config = dict(
    n_layer=12,
    n_experts=32,
    d_expert=160,
    balance_loss=0.0152,
    vocab_size=30153,
    norm_eps=1e-05,
    batch_tokens=[32768, 65536, 131072],
    dataset='wikipedia_en',
)
Below are experts of layer 3 (counted from 0) of a mixture-of-experts language model. Rows are named router (the router's row for the expert) and show model dimensions 64-127. Each number is 500 + 40 x the weight over its row's rms, rounded and kept within 0 to 999. Numbers have three digits each.
After each expert's rows: "mostly gets" lists some tokens that are sent to it at least half of the time. This comes from a sample of Wikipedia text that the model never trained on.

# expert 28
router:513508553488448502484550546555499559464466542377482539511486596501501511488515463485469552539454442552542515486492598479496430509491494540497468548485476574532482508537442465513483480510417511
mostly gets: " John", " David", " William", " James", " Mark", " Michael"

# expert 17
router:512469502545513462558478489466491531480518527490521528517542535534489503469501447474500435484499501510511464508506539479499608511467518512446431430511486538488519515484546506490530489503475515
mostly gets: " |", " 0;", " 1;", " 2;", " -;", ";"

# expert 13
router:504478473527439495484489531542479535577489460443485485434431516473494506595465532531481517488516530514470446509522480464454569502528504533514458489544526466531486449471501522519461482528545540
mostly gets: "ani", "ara", "ville", "berg", "ini", "shire"

# expert 2
router:568483463508538520498462540488484443591496563510475520461534503468510538533486564550448443510551466433438455496538447473520440532526484561510525534478514455446532405499417516520422445529477520
mostly gets: "zz", "j", "aj", "sh", "uk", "z"

# expert 7
router:552556541444594498542537482588576497567506452445510421487533441503502447515503498556447470514454432529468488488405505533572560492572549518462479525531492471487525503498508514538475550510443502
mostly gets: " ft", "°", " %", " km", " Votes", " (0)"

# expert 27
router:517493506521546475511432500515474437459507524474458480502490493569473471506464473453549482532526465519513517509506537511465555515470508422496537483543490550571504499501519537496510532498473458
mostly gets: " to", " and", " with", " or", " for", " &"

# expert 23
router:458451558536502514529539521500497506463466543485492514512529497535523533513469471578460532511476486492502444529515468499536468499525498519597462526588497492585491496452505445519494515447499523
mostly gets: ",", "s,", "e,", "ing,", "a,", "i,"

# expert 20
router:508472512544439524508487514436433521505522534415543541515510487325472525464492484505510497537449498508531515500508486520433485514507496522496447484494498568479517464470533490482451461454475478
mostly gets: " of", " member", " List", " number", " version", " part"

# expert 4
router:497500582532479509464509504565548537545529429514553565551512530506506480475493532568399510465494518505504482490395474482405484553474415454433495489448482570470560481548506496492465471507534530
mostly gets: ")", "),", ").", ");", "\",", " "

# expert 10
router:494549553548533517546587556519477505366509486539505464515451469532473549483508465467522598479534473459512565503484440534439468500558474483542550481494505492453413508508516466501485549539448523
mostly gets: "C", "L", "F", "A", "T", "M"

# expert 16
router:516490485433492537487484457476513427454477455473533551511494539527519423520555519522428539488501520488541504548537470414528584455431478498454587438543509459532460493488475465494514440475461503
mostly gets: "In", "The", " when", " where", " However,", "On"

# expert 3
router:493514485473530493528464499502519584387548525542493473538441536446536570530416521500568478513510465484471510483484558527483462457471529442461480500393499549548513499500538466507547533428444453
mostly gets: " World", "!", " Second", " You", " Open", " Great"

# expert 29
router:494502556478542503547532527508580521618530563530483505524438548541471468482481525493528474449505530525452526522478475498495510534538505489544472538481514441472523478541478544514534513480560429
mostly gets: " a", " his", " an", "'s", " first", " her"

# expert 1
router:615451491513474511502430550487497500509442554463507440477480524455538517518551504533430502502597411552517491534449535481518506498522501591447594479481515469451500502581434498496550477479535481
mostly gets: "1", "4", "8", "7", "9", "10"

# expert 12
router:473500597528484549523511554481447543472541524463437518548550497556442512460455485466496455528468504529544537471427524520478458541499494466494459543511454555506489529498528514456466538490514538
mostly gets: "s\"", "y\"", "PS", "\"", " p", " b"

# expert 14
router:476570519477554473493411524483485513499537425456493490514439480475453499494449522432503510520513469476559490507494500493532465505498455469515470498480497526555579488428549521502452517523550529
mostly gets: " Ch", " Bar", " Kh", " Z", " Mor", " Bra"

# expert 18
router:472496530516442527524495516430450552472540486449506532524540534495473527470491491431462526548488430531558502468443556523506449528490537457486458565560464537494460548498538510468496552549475518
mostly gets: "ing.", "ed.", "ers.", "ation.", "s.", "ion."

# expert 9
router:456543585534460537554511558513471536470534511415484521537523483543474525468467496475490489522481447539552549459426526522470448527486519468519449582550457552485499536474531458457482570499493521
mostly gets: " York", "opping", " Harriet", "CA", " blue", "37"

# expert 19
router:519437502538477489500445439558452480511507513474521466536529430488496507557422585486463457497547507494472470501568502519504562490456533497549436550543497549480426490513554438537445519453472425
mostly gets: "ated", "able", "ive", "ation", "ing", "ating"

# expert 25
router:472554427491533428518495532452497544487441465581475464481477431407587473488447438504503494512462565497474469522479438502473543491442555485570510534495532460450523492420560576514423527493563544
mostly gets: " team", " School", " family", " group", " station", " club"

# expert 15
router:525518531430460486550520495484480404501458492524557516493490492424468471565539526495521450486564536401462521541531492494549526509509483567488473515574504506517448482484558547516557530543521477
mostly gets: "ic", "ec", "pt", "et", "oc", "rol"

# expert 8
router:544569461520540483428516568452493470454485499448526529500508486523480451527484531538483464513526523560471513500499537491496492454511438443539486460460510486534528501475492514532503482493478459
mostly gets: " not", " took", " could", " just", " went", " take"

# expert 24
router:512473569489509493462569432550580482415436506538477475424583496481600484536487476515524525528472446450482469506552534466511519459496573496465467459471542557453456495486443492608458518466520466
mostly gets: " public", " music", " government", " football", " professional", " political"

# expert 11
router:465478579516537519536468520439476543507532436443475513554542393533494513462451551470511468515447482560530529484431525512585506537563441511516472516503466526525532524449485494458520499466530544
mostly gets: " is", " were", " are", " was", " been", " has"

# expert 5
router:492536507444511482479462405456481554494539557543420480514500495539491493467299495455497583500415508474481485474478530491437554503494564512510483609577498499543487531531472491499569550567522517
mostly gets: "|", " Total", "_{", " Votes", "|---|---|---|---|---|---|", "|---|---|---|---|"

# expert 0
router:472534524440548476495516517490543445518523506522545446503530468416486528476611440470466459520488527412516530489398536463486426462524550535451565555478517522503547512532492534456545516479516463
mostly gets: " b", " p", " d", " \"", " f", " c"

# expert 31
router:496506449527469513446478438465531523460511427516456475516492554520510475531568471463488553517488564533482552502469470488496429482522537604544599454456502525435538482508514475484502538538509477
mostly gets: "\n", "===", "==", " ==", "====", " ==="

# expert 21
router:518454407423497484414473541512505510450472516519513512483495480469536550548494478519544546525481479517460478493495489535465472532491474460452513567455512492491534492538459459548571569528441443
mostly gets: " American", " U.S.", " North", " York", " South", " British"

# expert 30
router:447488530521435534558568495556497547546451507506551526455517498489507427462613460547618507493488505434475534499530500548508423485484480543536511509504495450537531517547493454454517535486582486
mostly gets: ":", "s:", "=", " by:", "″N", " Born:"

# expert 22
router:422524572515543494473412453427491483417543497561437508480504473522471547497552499410560486442478511538516478477495485518513495500579512412451568459507498425579468510512547491487473452538460555
mostly gets: " May", " June", " September", " January", " April", " March"

# expert 6
router:491497456492498481508545473536543437567481407492507479509448489507544510486548469496488487375523550526462530513505488527530567513495443516453556532477516450544522502486481509483550481520598567
mostly gets: " at", " in", " from", " between", " during", " within"

# expert 26
router:485470427503437487466533432509488536595475550546476513472493534573515524529485550488548497546503537497514452500574467508549497462487436511547534425511516516444454515531501475450527447506452535
mostly gets: " by", " as", " including", " used", " made", " released"